{
  "n_experts": 64,
  "activation": "swiglu",
  "routed_scale": 3.43,
  "balance_loss": 0.00263,
  "lr_router": 0.000731,
  "rope_base": 10000.0,
  "attn_scale": 0.125,
  "init_std_qkv": 0.033,
  "init_out_by_depth": true,
  "lr": 0.0125,
  "beta1": 0.9,
  "warmup_steps": 95,
  "steps": 6760,
  "dataset": "wikipedia_en"
}
Below are experts of layer 6 (counted from 0) of a mixture-of-experts language model. Rows are named router (the router's row for the expert), gate (a neuron's input weights, with its number), up (a neuron's input weights, with its number) and show model dimensions 0-255. Each number is 128 + 32 x the weight over its row's rms, rounded and kept within 0 to 255.
Before each expert's rows: a language model's description of what the expert responds to; "mostly gets" lists some tokens that are sent to it at least half of the time. This comes from a sample of Wikipedia text that the model never trained on.

# expert 32
What it handles: Short consonant-heavy pieces inside names and words, such as the b in Woodbine, kn in knights, Ch in Chisholm, and Sh.
mostly gets: " Sh", " India", " sc", " sh", " b", "ha"
router [152 127 104  98 134 102 126 205 133 176  94  66 138 154  88 168 143 132 140 103 145 128 110 136 144 170 146 112 149 147 122 111 153  83 131 119 108  84 115 107  91 118 123 173 118  98 104 120 155 127  99 103 115 133 166 101 104 159 185  88 150 157 116 180 108 136 144  83  91  83 116 118 151 154 109  53 152 118 150  82 130 181 103 143  96 195 196 137 104 136  91  38 136 140 147 102 134 152  92 181 152 127 138 100 118 136  45  96 126  93 119 151 146 173 110 137  99 127 172  93 137  81 140 127 149 184 131 144 133  78 166 169 107  55  98 113 125 144  52  84 170 102 111 137 163 144  70 113  69 152 100 106 117 112 140 148  86 112 158 142 137 129 148 155  82  99 123 155 143 175 144 181 120 150 121  60 157 148  54 126  34 127 112 118 147 154 154 154 146  99  48 145  71 197  89 135 110 105  99 130  55 129 156 139 135 199 156 166 145  88  88 132 159 141 105 117 132 134 135 138  69 129 124 104 134 127 115  90 110 107 106 103 117 186  65 100 100 159 153 111  92 109 122 155 162  89 127  78 115 114 116 136 133  88 162 130]
gate1 [129 133 117 116 115 194 106 146 136 138  50 161  79 213 123 127 181  68 157  57 164 205 115 101  80 108 123 174 121 183 128 139  90 117 124 105 107  89 114 155 129  88 107 137 142 135 136 118 114  89 149  88 127  85  97 174 103 134  88 141 204 138 119  62  85 169 169  90 137 129 112 195 138  90 157 157 130 169 151 130 152 136 101 156 141 180 104 143  94 162  99  73 132 153 144 171 126 208  84 132 116 133 155 125 145 126 161  50 158 109  92 144 143 119 159 142 154 156 142 117 162  96 116 117 114 146  76 100 110  87 119 165 142 107 155 145  73 155 134 130  93 153  62 127  87 163 166 100 180 107 155 106 141 110 161 137 125 102 120 136  79 113 146 194 104 154 104 171 153 145 109 132 176 170 102 161 157 124 118 150 168 159 173 132 103 110  87 165 182 160 149  83  91 151 104 144 164 114 103 110 160 112  88 135 128 169 103 124 115 111 134 109 123 133  67 150 127 167 130 142 142 108 119 121 108 195  98  70 166  74 167 155 143 154 143 134 161 116 103 132  55 181 111 132 134 153 178 101 192 132  66 116 108  86 109 141]
up1 [132 102 157  79 104 154 102 152 175 122 132 201 169 142 163 119  61  92 201 152  63 176 114 103  84 132 178 158 142 163 156  83  62 101 197 116 171 146 127 108 112  99 119 187 112 156 144 217 128 100  86 163 157 132 160 167 196 150  75 120 157 135  97 123 102 112 118 126 143 100  99 136  67 123 210 145 116 132 169  94 184 157  49 153 127 115  91 153  92 108 142 102  43 114 156 115  86 127 145  93 135  99  92 137 119 145  83 137 120 159 151 109 148 154 143 183  92  86 169 116 107  95 135 130 151 140  99 100 148 121 167 147  86 176 105 154 109 146 153 131 156 109 105 120 100 134  50 123 131 133 111 122 134 177 119 105 150 104 170  98 129 120 202 200 118  96 108  79 139 114 130 118 124 117 154 116  81 141  94 137 114 154  84 146 129 183 123 146 129 160 149 154  98  92  83 144 141 126 136  51  74  78 125 158 109 136 112 114 103  91 139 124  72 163 147 124 126 196 135 177 108 114 136 131 152 105 159 123 154 135 186 150 167 126 103 162 117 113 128 126  95 107 166 138 175 145 135 123 135 164  62 137 126 133 161 158]

# expert 4
What it handles: Prepositions and main verbs following a subject or noun in career biographies, such as of, won, took, held, released.
mostly gets: " of", " won", " took", " had", " began", " held"
router [132 124 105 140  95  80 107 154 111 154 122  88  94 150 112 154 178 153 119 177 118 188 115  82 159 211 169 117 119 152 107 184 146 172 121 100 148 139 153  86  93 146 167 198 160 118 158 186 138 176 136  89 145 193 153 154 112 126 186  94 202 154  98 120  74 106 126 106 155 125 141 113 207 183 126 119 159  87 146 167 141 119 112 139 136 161 196 145 159  92 114 160 111 159 106 116 162 145 156  94 120 115 139  77 132 103 113  86 122  95 114 124 135 139  98 118 109  97 188 108 143  68 155 156 111 135 169  80 178  86 203 152 135 139  61 138 104 101  70 108 171 140  87 121 172 166  70  76 101 123  74 120 127 128  85 113 109 159 137 130 163 164 120 142  99 123 126 134 109 143 116 194 136 173 149 122 110  98 112 126 136  71 112 123 145 168 123 106 101 108 131 138  88 118  67 120  72  94 132 187  96 120 146 145 106 108 156 125 146 142 151 150 136 120 109 180  95  62 130 105 126 171 125 104 128 143 110 159 114 153 160  80 130 151  75 137  62 140 174 104 112 122 133 193  99 132 213 147  90 117 177  85 125 102 172 134]
gate0 [162 133 115 100 125  84 200 165 112  98 128 104 154 191 140 118 115  69 199  98  86 126 135  66 149 122 173 143 114 142 100 161 176 221 100  64 139 183 110 152  61 146 157 134  92 128 168 135  89 166  71 159 115 132 109 134 189 137 194 176 162 166 130 153 137 162 106 117 113 163 171 120 122 110 165 131 117 143 165 103  97 125 209  74 152 138 127 174 129  91 169 100 120 119 143 111 181 131 150 115 119 153 113 178 140 114 152 130 130 107 107  87 167  99 143 142 115 130 105 183 153 108 126 127 122 111 174  81 168 124 163 183 121 206 142 118 129  90 127 130  83 109 116 158 146 140 128 182 151 111  84 143 154 168 152 103 126 123 113 150 136 155 136 141 103 157 128 125 111  76  86 184 169  82 138 103 146 145 120 208  93 147 146 101 164  99 160  73  93 124 139  98 118  90 103 146 126 163 154 170 106 111  58  90 117  97 125 140 132  78 156 148 122 130  65 117  96 135  98 144 124 170 156 135 113  70  90 138 104 134 151 109 174 142 123 162 127 146 165 162 108 129 172 132  88 143 230  67 140 113 153  80 129 140 104 167]
up0 [189 129 155 129 164 129 144 200 124 121 129 153 147  85 137 140 113  84  82  87 127 203 112 144 123 134  69 166 161 132 101 106 158  93 110  89  94  93 151 129 135 110 101 136 138  97 112  98  49 158  98 140  90 111  88 142 141 139 141  87 104 179 165 139 152 139 143 143 128  76 109 160 116 156  91 147 103 141 138 123 120  79 118  96 160 152 111 122 101  95 197 158 167 161 156 171  91 108 100  92 104  68 185  93 174 134 124 147 118 109 132 162 142 114 155 177 110 130 117 100  66 138 120 134 132 104 125 107 155 155 190 143  75  71  81 147 139 122 138 146 138 119  95 117 131 141  76  71  95  96 119  85  75 152 109 127 122 181  57 191 107 140 153 151 150 160 200 110 172 125 124 114  97 127 168 107 122 163 151  91 140 121 116 112 128 160 132 143 154 156 130 122  73 111 105 161 136 164 139 131 156 107 168 127 105 159 181 117  84 103  93 162 128  91  99  78 160  42 124 183  59 170 128 147 162 160 117  84 127  88 139 137  88 183  81 198  87  60 166 160 148 162  83 174 142 163 132 160  78 138 106 154 156 139 164  94]

# expert 31
What it handles: Single letters or short pieces within foreign names, and final digits of years, such as Ur-s-ula, Gord Z-ajac, 201-0, Manna D-ey.
mostly gets: " Z", "D", " Bal", "ja", " party", "z"
router [135 106 119 135 139 138 106 166 145 162  55  99  91 145  94 155 136 225  43 121 181 150 184 173 164 148 117 112  98 170 125 103 118 143 125 141  86 106 134 103 126 145 102 154 100 157 142 127 119 181 152  94 149 149 148  94 100 137 107  86 116 189 160 137 110 112 188 128 163 126 176 138 152  80 126 137 184 121 209 131 128 168 103 188  36 143 147 113 109 117 120 105 114 158  79  88 197 164 189 136  81  91 179 131 104 116 102 126 167 116 144 157 156 148  78 100  76 105 151  94 135  97 131 179  76 129 104  58 128  84 157 161 126 161 138 101 111 138  70  61 179 125 208 154 152 210  96 107 125 109 140 132 128 106  76  92 146 159  92 133 163 101 141 176  96 126 117 121 101 109 130 115 109 146 149 153 123 106 149 171  99 155 137 128 167 136 145 132 126 128  88 141 112 115 127 171 123  56 128 102  75 187 120 122 154 155 154 156 129 124 124 149 128 129 132 156 144 112 107 183 122 119 100 152 166 116 173 192 108 108 122 146 167 158 183 130  62 148 120 115 124 101 108 168 176 148 138 162  93 125 141  78 142 116 141  91]
gate0 [ 94 132 144  98 190 132 117 128 102 133 149 187 175 152 117 107 148 118 112 144 100 103 132 164 109  84 192  78 103 135  77 136 125 139 142 149 176 109 133 125 177 110 135 161 148 137 123 110 176 152 134 138 166 187 222 102 117 171  99 157 155 190 125 155 103 111 149 109 117 143 109 144 146  98 108 130 147  91 120 130 209 140 177  71 149  78 154 158  98 148 132 192 141 115 138  86 178 146 157 107  90 133 155 134 245 167 112 139 137 108  78 109 151 123 141 107 127  61 127 142 110 113 155 132 103 141 141 153 143 108 139 136 101 125  91 144  96 118 193 109 120 114 140  98 198 121 178 125 119  77  92 183 114 125 103 105 168 191  75 193 107 107 119 171  71 134 108  73 187 115  98 114  85  56 106 141 110 145 116 126 122 180 116  97  80 131 150 145  85 162  94 138 117 152 137 154 104 112 113 151  97 106 132 125 154 115  98 119 149  69 133 139 126 126 197 107 164 150 128  67 135 133 138 109 121 166 158 133 107 159 130 137 101 198  88 156 133 116  97 116 115  97 114 118 140  27 184 155  79 141 154 109 182 106 124 180]
up0 [135 190 151 153  86 177 127 133 157 113 144 104 128 149 130 157 152 139 193 149 117 133  84 126 166 151  88 153 114 104  55 103 139 109 122 122 107  93  78 167 131 107 109 223 126 150 133  83  98 101 140 144 101 162 133 126 148 115  64 157 102  88 113 107  82 120 116 113 129 147 110 147 156 131 159 111 104 100 166 183 179 216 135 130  64  89 148 108 150 135  46 142 130 137 141 155 161 148  96 154 107 182  91 142 119 104 129 113  85 117 118 150 111 111 143  59 143 147  43 133 117 167 133  95  81 159 118  98 117 137 125 135 119 155 114  83 108 103 119  71 133  74 103 125 143  85 199 143 131  70 129  92 170 137 122 103 150 102  52  96  68 120 161 120 147 166 125 134 107 149 176 125 157  32 124 105 115 161 136  76 118  90 100 149 145 123 132 146 156 139 148 127 152 130 146 127 106  69 178 174 189 195 155 131  99  80  92 114 119 147 144 168 163 126 165 127 125 170 175 192 145 163 118 156 117 109 133 176 134 155 118 194 118 185 118 151 118 119 130 187  74 110 125 115 123 169 152  95  71 137 114 111 169 118 109  87]

# expert 62
What it handles: Prepositions and auxiliaries after verbs or nouns inside running prose, such as need for, aspired to, debate over, and have.
mostly gets: " for", " with", " after", " until", " over", " have"
router [171 180 102  98 175 117 105 168 113 190 106 100 126 126 133 145  54 132 177 214 135 137 118  87 123 181 167 113 141 144 156 136 133 130 157 105 122  66  80 124 108 146 200 150  96 162 137 130  84 179 107 103 112 148 145 143  98 140 140  73 175 122 163 142 107 144 125 181 159  87 183 124 122 161 142  92 133  91 133 160 102  86 143 180 134 130 195 128 169 107 123 109 163 178 132 111 158 171 162 123 115  96 139  73 142  99 108  93 133 107 128  95 136 144 102  96 114 124 154  79 125 113 122 155  47 154 143 198 139 100 163 192 111 111  77 142 106 136 126 127 159 105 135 135 210 123  56 119 130 182 122 140 147 120  95 120 135 169 170 182 165 147 125 175 112 133 103 185 122 143 141 159 149 134 151 104 142 135  80 127 124 135  81 141 158 126 131 108 117 135 115 154 136 146 106 124  96  98  85 182  93 136 145 176 123  97 106 182 128 123 132 100 151 158 154 184 105  92 142 151 108 170 113 131 130  63 114 183 142  95 128  28 165 133  75  50 103 194 159 139 120  96  96  95 109 121 146 191 119 123 110  79 130  96 174  98]
gate0 [107 142 136 138 136 158 157 155 141 159 102  80 111 138 146 145 107 126  12 104 183 204  93  90 138  40 154  96  73 123 148 117  56 139 141 130 151  97 111 108 158 152 114  86 144 139 143 132 140 162 101  99  83 174 152 184 136 161  99 102 111 106 148 181 179 104 150 111 144 120 163 114 101 103 123 100 131  97 169  79 149 125 148 171 105  87 113 116 133 168 158 124 158 130 185 113  94  95 157 106 109 122 154 111 143 107 122 182 170  35 185 177 178 130 119  78 170 144 103 200 156 139  98 110 116 110 119 122  82 108 141 164 169 130 164  57 154  81 176  77  75 177 139 176 132 129 134 137 122 164 155 184 236 124 124 117 108  93 121  81 133 165  65 153 102 161 144 195 123 143 105 163 150 120 132 164 168 102 147  92 139  88  94  93 128 110 130 155  98 110 160  78 146 177 166 158 146 146 168  98 112 167 101 109 130 129 106 124 140  72 151 110 129 106 154 149 160 114 144 134 127 111  92 142 105 122 146 108 122 166 131 129  75 154 109 146 128  84 139 132 102 134 146 121 142 154 112 107 112 127  84 109 147 105  51 128]
up0 [140  89 143 118 139 142  94 189 109 113 155  92 177  88 156 150 105  66 111 109  87  89 160  99 172 182 104 147  54 128 174 110 167  92 122 141  89 143 176 176 110 132 140 102 119 162 116 187 133 132 136 122 152 104 183 184 101 189 154 114 119 142 156  84 155 180 112 174  90 131 121 136  60 132 177 183 117 200 133  93 104  73 111  54 114 101 135  90 115 138 114 105 180 147 128 156 174 104  85 130 114 182 147 120 106 172 119  74  95 132 160 102 136 127 126 176 199 180 125  94  38 104  81 127 136 108 165 171  90 109 135  94 137 107 130 140  81 202 123 107  78 143 139  98 151  62 177 142 116 128  67 170 139 125 122 111  67 147 125 111 156  65 128 185 159  91 144 102 132 178 162 163 134 161 126 124 149 163 131 145 129 155 108 125 130 134 155 148 137 122 103 168 106 111 111 116 166 156 120  91  96 152 127 152 175  94 176 127 102 118 148 134 137 141 116 193 124  99  58 156 103 166 113 160 111 107 150 113 143 145 144 173 146 184 128 137 113 169 146  70 125 127 142  95 163 128 125  91  98 128 124 128 148 133 126  58]